Weights of a small mixture-of-experts language model, trained from scratch on English Wikipedia.
Size: 17 layers, width 192.
Training: a variant of Muon for the experts, 9923 steps.
Below are experts of layer 8 (counted from 0) of a mixture-of-experts language model. Rows are named router (the router's row for the expert), down (a neuron's output weights, with its number) and show model dimensions 0-191. Each number is 500 + 50 x the weight over its row's rms, rounded and kept within 0 to 999. Numbers have three digits each.
After each expert's rows: a language model's description of what the expert responds to; "raises" lists some tokens whose logits its average output raises strongly, later layers aside. This comes from a sample of Wikipedia text that the model never trained on.

# expert 37
router:416546547541492467553560506427538550643469488544476595542470501498620494561616513498512505562490517498439531555484560440499474529432526525509467514553603557534502428473576511579462526527522499522555490565477545520503517436479520440542407562550589472577478583450602456409430553554459507496488509515450490460428548514465544569442491490489428457484550426589556503571450403480559489482496506432445590471519525467553550455453425516470431537501460473510530517523382480521545486490486452506472439506520431443545436549557584432491471475473470393547504502550425544604561463483473558531
down0:374485540519459401467492536604532586518508624492419560565607474539519452545526484505500410447465515423475516401436508536522463426590510488502447465495457461466491487541488492609548450514531490417534466488587448596584557520473410453535550463510515550473533483517481371482499517577577568500549468619510541463434508515575573466516466576541463541510527540576484501544564575472469450548569529520478503511530440510469519498502405529476501543469461501560504553534414505461516522484526488444479574543535505411546523531432509650517496501490427507499469432536450583522486447586496497503
down1:571495519596436482449525529495553463412483552506480441572443530440477485517459520535514421518479532475471514436438510501528553580461544450504490509511448464485621541508569425469511561450447541562513478595567459530445523499524493508419579493509426476559482503588376561565472595534532444486567488514512452411496548421514398442491545492591477519541509557532384476494399505457478355530538509525479453513498487521408374509526558543416479538520526440547521533520534588401514523459486476463483532468476445547514546508521451467494552507520512540423465498480643452556445429557525559533
down2:358557427442552571414510475459513533488475498464476449528529415507481484435440558517454583491536571531536571443519512599501518496418539456415496473448500554462467510609504432428413552439489518497460436529400398416546518475488479446562455464428512535514517551540524436580537541498522536491579448560512518471433537478482455494483481485514534462550501494559505475544476531479502508609553505448498500502504639515458485558515512511542539565539438508488488534572494603531501528556510519442468426415570499551526423469468552635476464593585488498502578598408462595498458498477438517494
down3:541461504529591454556484579460510466523498510519499487510504543475506528499513465526480430451526390478471466521457375458546503595502471501526432574502617424447513450420544504522577568534397424473563388511478542514456489557402450472557422486533522491505402522552449445514492417536441441483495578528595481498471537445508507437486591454557411449418484562456391452485486475418466452475408556500489528428506435536439553558533396499571522492484448424544515567579431482449512514546590478467409584507489500437449618446531548502481505463556496495536499527481514473460498509510504555498
down4:480418571506464560545621537583579473569543550604493509552510510488500562532498548503511544434493490481505517438441463472489539520473456456533451414572513588587428540551495448444469436442573530455482436502548455455491413534484423422515511523580476478474496493534566498574453489577528502577532508485492491468503447448415486559498521454502488576588520547436521525501481456544517513472522500546557466485589556523447431499545509513493374527496571537529497585365477442474428581483553511556523446480494514515528506475542596483586614625511542415539485461432479556468412426563533482429
down5:499500478570470522484537517581548427470549401449584560501549447526540468487469404474431511506499466481444419404468547497517444486558421450515465478503539500456515434468490505587562537563468504508501484493549483553508455523467537621434588522442581502536350515507478525519494505495537387464509488493451535561484486583522550593490536626476523565542497615527622532453596476549491526576484421435505472559456533571517512507536453569456560485497530473498525591515497499530514432509517510490611543452443494397534588530495577462524405507558442578430537522489567547485419473508489462501
down6:515511534445432510570439484550518489486514486435538464555460427554527533523493555592481538430545545526477479543557456552475506562427479480577539402512523575558499597393412525516561404445534510533405544452485488558445506406565615481483535486450489493508592529541508544623479462464441429521504479403489523514588451544504546515473489575550527580570500538486414522438479457476534581507580578540494491503542522484557483505523554508485474565523546511477532648489459498424445459485396480434518583406545443502446499570529563425572554510437473496501554518433437502555461464513477456495
Description: Lowercase consonant-vowel pieces right after a word's opening letters, often st-, in nature and technical text, such as stamens, styled, scarce, Strength.
raises: "ago", " launched", "ac", "aving", "aud", "ots"

# expert 23
router:571472504483436461584574412541534486499561565458462491508455552502392473552539452579578434423501540521586485481474485512513567546505489548581469412511526597409617454456425501542480592517588528481546454396482513548462492585501462438432512476511505514548601489539504449445560515506497519557555550435474482614417488506483540435496489461476526427431513473425581491505523505432537521431553462493466476507562452609468501601458471541406469402472461528526464494477452504486509504532425579385399545561577511569588464454470500500523552479495496468516482473547497506478460473484479461427
down0:524527569474385491491545513527516541548386489561557477635563522574496471550513425521524588464523444467483535535468485427486492515458470500516533615499495505419437510484404538547571511516566380488478497479507502513512438518455404492588548577489541438555508536537526533469457524523536437414573483525561498447612492483548387488480433542509576530504464477509485436544510539557531571452583593530520437475468563415449419485591424549560518505524448452550530516464531515484396504557509494444513459463558494504578471543464577624481440479472502528427501526397522584545483517487511551483
down1:516543561546529515480520547564562612410439519497518438469464469442564532585493462516476501560510453522431519498533502461493532478443556560484409514449550510489445492479408575499572504521518554475480437488547584403552509559508562477498535532512423552587458424467421476532502563489475482507498550559489451512481606441518453495448553387495457455423582514514420429597487460459445503557539469451527497606536547423505423502492410497521551462419433489518460460545462595574485560504538489446610533490474519458471509448458480531498460584361547462544611497499521460540396520556543525457
down2:434505468553505430545557428625429493466427483526587458493437551434511447580584523511453535478482536555458471487451496570532505402548483559526488427512502531538553479507498462447545437517458478498484437542531390513489588528528568536490534472418442480536419482478535521412508488498429461505532494560445483484564491538564517470459479509470486588521474592474415385549398447421514484453509497467505532490502533509519626547535466491540483497539487454520475633572494625433472526627415516489519546504557421404517527511472469443527512560539566542506522527487435457482532429485489615586
down3:469463407546536541343503602475485389515526399494476455380493526430447409504562422499489521459451494600464470462555463545405494401509574451483510543551497476480414480569544469463477519482414520546539435482424468477677518469467482560475517524489561457429456487515612497483483564473471539504546543553467462401465540485510556442557479516525491579545463477501521470505516464537391472514458492489490448455537459521475557558430496502425491576457514552539524537389541513478494463585598497503499586479521430508495488554420479422478495549461505437448474519474516491456547533572486535522
down4:463543543509560547575556427463417533486478464489535406543427440558412494511494544483590607423481512493536486571366569537506461555561531546533528559458563475430522556492575513574518532586388478466468504472489533451585511474577429482491503505504544641537559512479463436527556476449463462471619547429499544549498518522490496448589463499490504407516478404505540459375421563480489580468578499518435527559600509515493432608498497490521493450485612445541493533544459399499521505503522475559487488547498511465568496517528540435485566478515462506501552545508505559532502591487515492462
down5:458395498519479577429561607467433412447428508458457502573486481502449420577465511437488541430492553492500505422439487507546471451485495448492454515493439519531606484482536516512479411437475438465445484423524597579498603493425528535545532658518498501517450570477437550432545455553421420494458452546560538485511429510582451494475447496549532541487422504502494386516565496476445453543501515534501516541527483440560455519573548438493465572476467436523470530529492486458538494457490443554564479445458576451389582493517552452484485468512520580541525428550481450555408546452573585536
down6:411499511536613499482550490472592492488429469540530471424431569495560497576439522549477548515545527391512465634492568545557507449488529483473489584466468514536484442428583473531523471484478474551451434505437623522445540503568505406427507529475465554430530560561514525524442444486428425481501491542524547493545457566513492503534481501473519545574392502430432565519471458549496543551455489371518535513501494458512546462537510468594525604390463521477487458497467642589593444565475501449480514501438483613510568489463452528580486499549524536445523508558534454426499547492493549458
Description: Space or first digits of numbers after spaces or parentheses, in coordinates, areas, ZIP codes, plus place words like County, United.
raises: "ices", "quest", "ice", " treatment", "itive"

# expert 58
router:594532427387582515570537441467544401524515472511531511557580515496405568544457547507495457515533540509544443509500482597480508571415469505523474409487435474546574535435584479468554518479547455442582504445570427529557539457578497496466509410526567539513609457492550529425442478522431494489490519461565452503418541549400586557458511561427509371502465539544492502417487510468559473450562466475424507447518481509524511602496461524452535465431557528582551546480497442515448465571442469458478469548481491561538533483463419541486582514482480457530511479597539582491484466442424411471
down0:532422422352417358515511431469610459577470478494510579513588496472510539499471515470536484505557540534521517472565435439548529472456495435532484474494470503413542400463573460487516527457521608518506450465449555515440547593549572481535418463482562581457513512475530507476432522462545473440469557482478527486474561493564472448461483587486483532533538522501463377610528507458508555513584450466531480551414549587473345411519538557540507493526450570444563512481583512494523546573540487518524476511464531600529514524547432466487523527569495542501485399517501416472507553519478525472
down1:541473445462534576439454502532579604505565452551487478534471554536500460535544496486426498490607524487588406482496598451505484475506446379464556503460517610539487501560472494544607539579398497451438563679529493538485508515510466446548509461548525490471532517433489500521488539507503476454477519429591416452597479490562450441544593484575484453621512531533546515511553486509629525481434516485517487497489445532540400540531483534585483534577550516460467546464489503487509546522503488617494529460474603471463482495554535426397485486456481553498534492400467518457458463449459523490
down2:497521416507473569625589512416528503505567462569522533592497472520501510544424515476452510482446420531470483564469453520478461408520445504632543490557562424515511520557450499441545454542590490458535497453561419400435507430477473521471463472509521487578519503482542461467398548482511529517419462570445579470556470459543572519446446504440583513499521462573589602587496468473516502482442477408483490515543431427471580606594498441558507496471484526474528554457491454467525382565385510522499565531527500514450448529457484510515528555507503527591431474470453463387462512526488438519
down3:534462551543448503474469559531521487423466406491562521417560619429487623477531567526526492497491434543623444480528444559511448467563553479545406436548438494473553491568477516521465461530517522561461510585508578533430551497421504538519576519542510494530537457514553549524464597500472423431453455479407500510537500528505428497557546493485460546367469498490539439576431447479431519547563527485508523505514414580454476490438436507477486547528535535445391502435567550378496566569456545477473422489455494478462517448457534623525570473494512483538507566534476505521568544583484430437
down4:472513474489481512519507525533483551480541519446520464511453547511466515597526479451435492484467479496602485586497507455595512547587433486541513488543475561484360524532468477585465415425464472508494502485509559480553559486461476596534473488524425587519529532451541472422425482585472482620496566535441526404609398467480469484503464465457525431522517567382498489448409536504505495441460492508473513433454509536412593519529475372545541570598468554571441529543490482571500505553544473514429507525524449536557519481476491697541501449516451591473479530529487520459435483474451546524
down5:548545509542495516508506515521467578445572510504508433506515519571535351454535507421626504539511472476517551469563500524500519522565495402524492486441561501466429494514452532464493441479512451531437475381521547553537643512515466549477471491535453407383517438452524426512514550567529522401519497443524520552595404429439456582548507484543432526411457451561490465478482462478460512420501553514544472463549530506391550620556536590484480485552572528567485452488402516426529536488524512609532497493503546473546516514488435526582510510617544505549495537470511549420543549462543460536
down6:530425551532539580491501425456470564476428518441530580490469408463536454516569439488520564420516555501480499405488471489512549535590475487528500458483555456450591510489534462554488559594519502492529497492618495490436521523525502415380561538481518463566497446524494610453442408449617441564365549527492492563490457402536592504424552522554582453572496513396578446503526502406380468481401490501589474404491469539539534479531549499544464501478533491476576496593528472485560485437422514418497507487527528504545491502530443434418510513556533515480515527463510510481478529487500489537
Description: Individual digits inside years, ages and football goal minutes, e.g. 1563, Donovan 90', aged 80.
raises: "',", "'", "5", "0", "8", "1"

# expert 0
router:581433604491479504571561430465507454533527493511546439611501526461440529530564449618511509432584486462531524477406464454562547522540448477562560383415513453483554487442586428539606584483585487527475499472498496520509559462535564528411487493539517494598565515554483452429439502464467475558409513571591512540464424378529528532582423456494464492436487486431595520518434515514557538486510486523466543473467501486538454514531512503451498454459555541589403478490500554488377456525456513441464569519505536429453496524507538503486502550446469468522474485542563519577438457430501413545
down0:497450539487476547528413531534543437529525442579526513514551482390525496410437473551525642545440536608477433591501382467489551504506523408496643412498543526529492423519588462502403474543581464513400559506453413443539554485466546511504457463541468541520577411543429457508446466510601484559467545449451482472596566460554513449579555529453474539508450505462491480487400561513495562481486503467461477508436449539564571485536487534447541544466494573498505480538514581525560504503504518482552445477531546497509535438464508399523578504495446452412404452474487503462510480432463481501
down1:520515529514604469532515421536586428588408553655550529543538481459540497480513468486517544546555434394546546477524506544471427592473471576558536513436533545539512478464479409560543516509495465524409518478462501507498587598523502499486490484531398533484519453463420500499474499503454436496541543437444528468418458502471513497498468493442529522501431534501450573576511453492457493484506638479626483536464550471426457473466436544601506485520517522506493469542529602455506479398504567419606494539553487453497441453499500564504658463467496482507518535590531468410480461559429520453
down2:504515496490482569524523526534585473478437492525508527504480493542518500395461501536581531551493571471500480520486443435424455546503412451430534473521570451473486486444548466518563407389600589572534377529491457472451550504517465591499500511571561511604507604607471530519441408509554440483512465551515494520592565500536533518482533424553559497453492545503549402468446635480449570452541522518503539530593530626426473579516513507444559506517436528545487520423497508490441490555479524584431590511597535473454500528558412554493499542570551450504520567549499525454539493525467489544
down3:512496497430541467450529561559516570485462461505488576476500541499544558488510495463477507573476461548586474519451482499483490473493525488525526562417594521468570451403507597492514420545529508405522529493471564468466437550555509452424460439557452522438459480505548501512535504474525434525515488555461546476443660533435674462462480509474441521514514475587440447520537462504480409481499464513537494413429584490615471543532609567484549576489474388486470477654488483515537527577416529479559431457503529451490440558458453506521498552476516458517457563554533535554501393397513501513
down4:461457519634495467517543446601504483453461493510518455477494509509487567549442440514513522515415490457506519564510517447504569499523576451506389573520475546569453574510490503454584490508580536602413486571493447593550497496447467593506447478543413637453470442451584603475486521429593485448467504541557464521516529480539512450450473407534519477398491568443516495459568526540515448491561515465562478416590526490450551439518502528445425484521494498514559488510504446595411465584544440487527478556570563499486563510559505496493493440544547486534507521641609475472533561534467453480
down5:436469411423439609503581467450463543545534508419565512460433477582579516462449516485485404524453497510551481465479581467464470456498541488509511482501457497511527443562461512433463439563463464496537512388409407506417491574511572448450406492577630475478442478474524430551481538476492509552477443504457519582510441566398474532514593476451581551584442468445462445499454613544473577417508571529627531495492509567525479520491453472553525525556444453475564511479520621486580475545441554449555472499437459475498524434542460534528544452501546469494511555529495491487564578478524504469
down6:462460483479461570495426436546619524573535483573530453517481442530566487550469479441514552491487487592397482520514558501602488445495547515600477456531587583484557468510548470429433498538462492454427563496492459502464494471437483536455489506370462484494448455450509527532497553472549490483482558461515540423427498456586549493414501411579475554492505525508456484513397576528446432558481546476559440493467563433599499533537525447405480499514518521554517518456405436510497494414464469561558501502508397571531426573468468418514523429483554451499544574554470543477460535454545652564
Description: Single digits inside numbers that are not years, such as model numbers, table statistics and measurements, e.g. F-16, .176, 0.34.
raises: "8", "2", "j", "ree", "ev", "eat"

# expert 63
router:525470433410427443481555473447538467414434536467497492445550539531489496494500537520481616536576507501577414505571521593532455514526555520480596449400473463532503522588485539442461451494562560516457509487526447586532486565496477507507474529430518471463607437461528591526500465531417430591491501435542450516482446597578496534494412517404584467401472487499448497522396517492567465464529473524493546526520511595528435549516516488456568476406499596477541508516504547559508539520514434443527442486538527582559542416464432503485599429427519528483436577571466522546501488428414460449
down0:554564490449491573471467472493499565421515532488395461508587604559528517401455375559516499471500526545588578471541450528562472531482491518579512464472477445387577444402514506543508519502501480387609540601542438496633456544503460476432514542479571424550498548465534421486530460438519524458581475482510474460484464556490451580540597454586547470513558525531562569516498504554537530531473531523544478497492502579467524512514521500449470498464543517455541522572516508576471492413525410528551485493522434548551562588485490403441548522545501522507555408479482435548462425556434520556
down1:447492525463522444544430446467525406465525522451521553522496471584656437476575495525571533580468537519444464522549494465453552523624584460608566506482377510498516560456535539494487438506393540576576466516490501536573562461459517520399476503451587517571454483417504419504537535444521534464467492395541440526539492445501523550454456530452447529518521481503493486539492538419546455443501322479535494544465481426499483510527479489535489530442515506611499468502492490530497486528479512490500492546476515491452515419399524597544463545524528512428433430497529500560508407538473644506
down2:524454525465447534544524545486427476555400563496552475498438510574512532536485472497429478493485572546523436484506547415458453518547517443495513483504451444463527521452557478517449437433487535510485521482477482415550532442474461449606516517534572472437417551513527465536539509515466459487445458538605553542446354417495472470464587413532389472487541470482438488573436500580592552504421426449546540386523489444514457453544483474426392549519545541440470453483540451519502508574504555516416450484417567526610456572505447463583490470544527492540484423569462541513544536461507404603
down3:452674624491536455510533467563530547484481481490523407434582559526557496452477534462513548439538485473501407520414545482553439466639534385496574436463571517537577573503516501472514502477537512492465506402473484503440443516485485519508505483400509527492395488524489508637419576514479520479572558452542534540396482478490443399562450508396559524495425536456577477510449456478510505518422436514463461453534548483464518524534492504527515473427473593522548564478520539459492462538553450477507435595554463494509480440493523576502517417568504502538590524507473513516485565543532409473
down4:501504536505445555524468542484471497347508497519571446474503471464597430528493498474541456558530488374560512634452489387352536527471521399543496588504535463475426489510450509534464482449570479454462570452518478549430539519526451502482535522488520489421519505523445468560479527508573460478514473555481546475479514443506426502461491553534461420570438487468508484502587501505416521563497575490493535477505409545456487464628500559441467579493555541572547503481597412478467548512555579554526502487496556514519587523455604611528589522569500442511519486535563515454483466467413595525
down5:604529546583482434508536555540480534427576522455385467508527442518454533529526447618492478484570448492457527445485548506462532417488475478556518541646518523487485562455414515484509549445443443451505444505492460507557443596518536530556493513500582574445535497515450512547592467569520517558540533494477569476407469367441467498452494392477500408458494587447471531543456473471437505546485414546520494552471468577587538556535590570380542452428487438528493457540432470475496495583542555563510497533505477468503438431501542540609517578572463530511528484475475448549450496530530466479
down6:477489488483515492551447466510459537511457394573500549508559431515474491442392536638520483559513477525571529444520517480482432565518565456464506482573405551487456507476598535494501600435482522498583453528462546444430516451401552402533559491525470492426531437504523479522535488529504498455551510457593464556545445527479544410571457528550580463546482475472484467418536462470648468622509582510488484637415469483518478465481446526560410555396538462521383502445498571506514456520489490424501517427456504546531583533504501498486454445562448480554538501480534494443535487484490452419
Description: Bare spaces and opening parentheses right before numbers, as in "(age 18)", coordinates, table cells and "August 9, 2006".
raises: "2", "der", "min", "ordin", "il", "ze"

# expert 9
router:472578606526529444520465528573501557549492531478522448518539486430503490452540495510555505546489575515486506437452513437541466582539420497503493526565583513532445521503613513494449476491504560530565557459470504523468496572534471490517475459546452395483535602545498524513497479573595572486496509490473444491531529548492479565458522592461474439482526552502522474523478521558620545438562472548507576406417453502427421387515461511494471554499597421563526487530411422471583505529533522429573415512470409426463435598571632606502509493513508427565530478553566503459563453506453521436
down0:538397540475431484448466496499511404496450574429507547386551452466537477502510533530456495474426476486507515491362630535454566428525516598518433518532544618489523496479519430502472643462423511518536525544441521485459548535479484452516495464490485459467454536533459442473545510466487573467513491547509471555453417411546519534551508575498496463441490548487467504457416436521520540447569511554515484469434549486529510458397461573492611573563506446561509516474496492431596519500622419486507499397485500479469456466499476516580478401533454456527593448571530422485537421458490477424
down1:447437474463495466490559532454617520521453458550514534438475552411509483456490432432517504470411451460519552550431500555549469470403470503559471483483493503589538540563444461559464439614448471428495397495550539460549559555458561557463468415513504457583453400508503392485543538530602481491537571471457469494551550467440475464516508504429608486440476451466412413505484567551390461559453518527482536517480499461393515487500486470510472586462540487455508584479421555540487508413462487517446451487515514544536494592468455617510564552480480612490524481491447522506558443486405481448
down2:585546450516478460467508463499475492430457479558543465587495507526481542582460543545402502524457485554480443476514526526413529522540399520546482464527432531502547447463489478500539462543621511466536501495574522542512471489465503474425409539462488540452493525471558506490466559529476479391521500503420616484424447431519548491442500517549546501507624459486448529568540463451556642455466465457571539505571433470414533500451449542514606449563413518499422459537471483452561513525377426595398454440495506600415462472531582515530591498542536552516452484540499508469569530436577478514
down3:468446481566502524450628492438385491536458517492659526521524561528499584459518522516495504452454560541467456491519598469420597505584465472565475569457487431410517552576526428555473447475466574442499545560485529479511468485561513477469449570545525414432582464516497529426483499508523592461489500415540485442635470454469542469548596538489551458431485464512524516605490542480552465511470567497527535523457543513458500544533532538420435477530446530386529445516570461477462471502560464508479581495409484475512543648436467472476504543472577492432575518510445533495450486451494488447
down4:564528429565496507444498453469558474490556600539447563494432562517508558531481510410443473371524472538474499472512506459491406482401433473528575526578536608594471527485449546401551449469411530497499543478530522478525448513507480493421479443499468453570534511434496515491492531483485533453478507502549550492548456448485483411540629484546509450480402529510437542536593502502508561353487432413413507515621352508485489509423521454535506520419542490529427534564453536519464569520521433474537502497557580523453432487569505513504546552507485512462469465593483405529509508557503554513
down5:498599413535549432381461427437485542559443491527508493428497632486466532483529538563488527632499505554518487455444503502514518467569483523517474543525528462476563470498436456521518618535479508536510499463410539427498546566550437456447464573458345428559486465559504443463435486489423531387515467466547508535467473467542554461455472418533560448466446508480480476596512434512445500491542506443457474488462583477437448494432542510498549516492444599500454464527568536472410522469457574613573482492382440527457492459473516498536580450486405554506535561508425581519491518500466506495
down6:537526491549475469542457434471511629505501516558486561510527534462470514584496531524576419555473531532557503481419452555509552388478533468514496412500643406441557524403473512506551509494419495560555560496412533498402454485399480563431546544535493507516457547502444494499496512458482525460457432414409449566495498556452582561579488429458528534460551520483553552552474561504512517518508407446582554365478522530500486564559528514548455497455434591448477538540506616415441468490558449451518494600513522566454511537545512578459453548494444545523507490470482472486403509489448504448
Description: Single-letter or short letter pieces inside foreign names, codes and abbreviations, often after a capital, like D-n-ipropetrovsk, DfT, Dfb.
raises: "ums", "ous", "ants", "um", "uki", "urs"

# expert 53
router:527539461459428415433488462537436545537518604499488542476494539492587523479558601529447572537474520560551404543476482482537507544515606461481539449487461537527546440543535482452431480544528588516503461434545546558526464530454500522550521472453580399511526489439557496507454521512448492508452517493420427408473493557532472464496520513537509443430533566506573578573470538475573492476442546491334602510601509527507431521427552502495471489397463546436443522587433485611544475534537492448464476532538504582532491404474416504464515388453494482491455601537481452530460512400510457452
down0:476517490558556601542556446465431405479477432517517573556465575503453442491553540497567498466410478440515608443488528500476480538494559484487480497508503518550538461567515629493494475587477397463513554466482521512535492443595421506464464495495553456466536436513590461463488525525556531522436511567511532452514515533445543493512440644534460479499552520424606604587532528523516517342402516379514528431590578461447403501499519496510465518477502470460456449525496571494463469523483611486519450469539513562554473520467481491483410424483488439494500484472428506468503562587496595489
down1:496488601448489443484500519471481599505430470367539582552593516507461488473491458532551505547545547470537578441495624534563487529498532412440452454540454468543535546514501509489423530441519515511535517559381480469488444460466497559447495407469606521481517579411462468490506496565545442503507513494484498538515454453472558374437525410521399433506447453531480392514528502558556524556531387569507487487494553463457564466419396603496601546538556429506533442548529467498499506468510496547505456505513472436425524472579481485557492568550496500486497492468523550575474481639501446519
down2:507456529545513544561475493467606409494514409490485521455502519499512579514482518509599458532598493371561445500531481524636536518526503478494441413530438447543540460462471372479572503580494547566504502468447566569585501499530425472481454492488518483535537454500590608478433602516456453516386571539423490538479537511491531499557575406505503445459513425389478481492536511450398459515507508462516563531548508498517460462449475459546517498530448490491527501421427565565503483578489472498605482554503537521495442504482437578512530512519466491478534513569528580417399607435520506432
down3:493489466494427512514526524526425576538467531527575533500503448508527486559506533456536578446535499513479666486458567475467518502398440544490456560502441514380482468534471494454449462563543537432476541589437490524543517490500529577579481493461646502532489531515600540536595500436500476523433473464490444518461535532487416447540594454451491487573570515528468493478474446547557435561524474525537479576501570449544474582496461546531455423512433450568534461555384488473512573463462434607552463551517467499511566548448500431371542564505536417464472540511447480525535481520397598514
down4:539504435527388584464387500471546570531423492443473425538416462519491502564545460550439478598457473507478537505529435501583497541455502468489540453530574391589465528539558610453475520497477489520431521499556559486566542431515444490554466448536492612549441457563452492489480498443466541527449486557500494473562470499472563571574411573458550513538515542562480452465411486502583427443430525503428493444427523457449489517586440501518594406395511470443467613423511558478514519559481521475524539444483484448404559520558511446494428554508574496484482453503472481448543485511439424485
down5:484491526422515579524492539557459534585433514489528496469529513485426457497551525392516550467508513585488529579550431397475428455546499490507514514429373420473556546421553507500438460566465511479593434500485449549443464529603488438433470525484511571463536429477568520447537620534441541491528627453481466488544546464566465528455451513451494519498546506506523532444468587546501502496525549555551576576527517465441508409443503449437484538541484495460515475480504436490491512478465543460663523512540499526576565499479433441492476566460466564443358445493554538498504466464379512579
down6:330553517502577496349478524480541467512477523540521512559551636490537447521427466520376545484518466468498482430500452527622507517508521551466492581559524491491497468524474487519446469483549393499488489467537581558472448465423408441561516461496496491537522566491575486365470532497583530466498639491513466483530496545475490465534474573493518482457527565453515493491515348500497522480501426467413560541483563502566437413592498530461504538542476498486533558440477520495537493536523460484504464582432488496447577447526499411473426527601497533462560473593446493526510505495526492587
Description: Standalone space tokens, mostly before numbers in dates, tables and election results, as in January 15, 2022 or | 11 |.
raises: "1", "2", "5", "ub", "4", "ze"

# expert 10
router:451605541476587411487467445520528517597476412569398471550483412393559573573606505432543517532497489508455471457382577439514518470486422607511465488505563497568458459423552483490462568468417506486492497441456592437457554526506515569526532531538417504453537476534549559517498463491523489435525492484455450541573519537489475543463560542574451504586502541490478484477359537569564510529508464450529552424486453501464420404520456485416529548464431462511495410524440457479529516446509546430507507532462481444542491593533493509548531524579494475520528530524543498536577472519384437458
down0:517522560460496514643533426482405502540431550520480474572543509551486498484573528496551425494477494571475467532439511442437494541386493404460530419557422502594565523516527508556539505476516559611460554451517497450445536522521439468452542504514538539498471573542417505558544427492488424571475515458418549451517478489558484396480423451519456572508455540468442490445606544496477501602449497547456537465492566480496463546531549561500508528538547484519523430514551546485383566555462476386467475514414379374532529522529442506537515534522473458446469468577526407551574490524540521503
down1:456542472455529478625576511510525469444503472487563515500533518515453558418521588476521566527493506456477469537586487515494449517430480471512645597493557643463508473490504473478491592477453507445624490453459556455448438485499524517444493470374532502511410454502570495511527537532490441490526448517404521471517496461576471502568595567527505512492548402573503591578538441510546472599493614523544418537536481450373507531575496491564522498499516452549507550536443477541522485482569472567568439460566499583495424416486504435551507549489473515503440504492500565581491489462475402529
down2:546468556492474524510502498484470426449485534528467513528477537573471477465498532419531463457443506516394554501481476578494424434534558400510501559461524420502472512528519360579567534549431530396529465445352515534424481565562439505542532556497470472484595461475500495508549490515528528542507506504516454507467592509513607560437449536469490475523526498411424528550608559473461572461615492590482496544544527573428528577478539487473405428499540488460488464533449542598512481435513535499516441549571517382495556520455542496580446598549480572435476462440562523559491451477561473476
down3:475439479511525472473531574401518434515643409439491567560580495512500537471469563535539499478557575530567453478474470559412520538541479400476471486447479485409525549525509542495501493484496416484522512525443424534478563430546522498508462568396511500598545540528604522551465522450598587473600549565490523500444522402497613563431531440431548450456531536562524444518475545449422565420510478530501468534465504521384451528492477527487472522469492524485493424483564586415530512489463499479580477500528406396474547445471417585503407497524491500438523520425442546520547472531474522516
down4:515527475482499519496475501518555517527581468527514583501529450491448549513411509531513465519488469471464478533405479565424488486472596524400530558465434464574540406496450472457508549523466522453467453532500398532510520519471528547395499391549472598446502420425472486556497489524579510539600511465478539525548470532463538528492550638562525483449524455457503467485507530511411538553559538459429470411532537580558415430493523525505587533503461562447495483458463582590551528512516584407512572511513446560618533542514462450416499532556561483484474448405441527529452371412572535528
down5:439489550506527508536429551448489380536372462512610507437511459469403520380496413420459488512576555495584440498454542602546482490493443444501508492497428560494490475558542485491455451554408531452498514472479490507466568529550491472519528467518464468486534518624472499460540530449455490501462427550489474553566575571481451556484507513449494532522571443416477527520501488562552469492488485449550626574509533616518495513520533596485483521510449469417527536618434540459435525498439507608526518427443436562518532508509475473642547454529552466527445476501536531590599545529489488488
down6:462517489473486514543498542451403527531437476471511481517503533518479463431478446451534456613450496555538530459520529448440533507557541490542508476577475417429492405499566563449414538423515447394542439578533481503485494518456462552469476463535467505548486582443464531526541515662478541419534478525491559493488454501517483420523580482461522429529512513508539462525548583554514475494422472492521578545469464584446508599427527567511480470507427484538379400508510514517538435410570477556478508479404518569510572427561481510400484511638487515439421578543535532531525463608498554431
Description: Second or third word piece inside foreign or unusual proper names and numbers, e.g. N-est-ory, T-end-ulkar, Kęd-z-ierzyn, digits inside years.
raises: "erson", "ral", "ah", "res", "uv"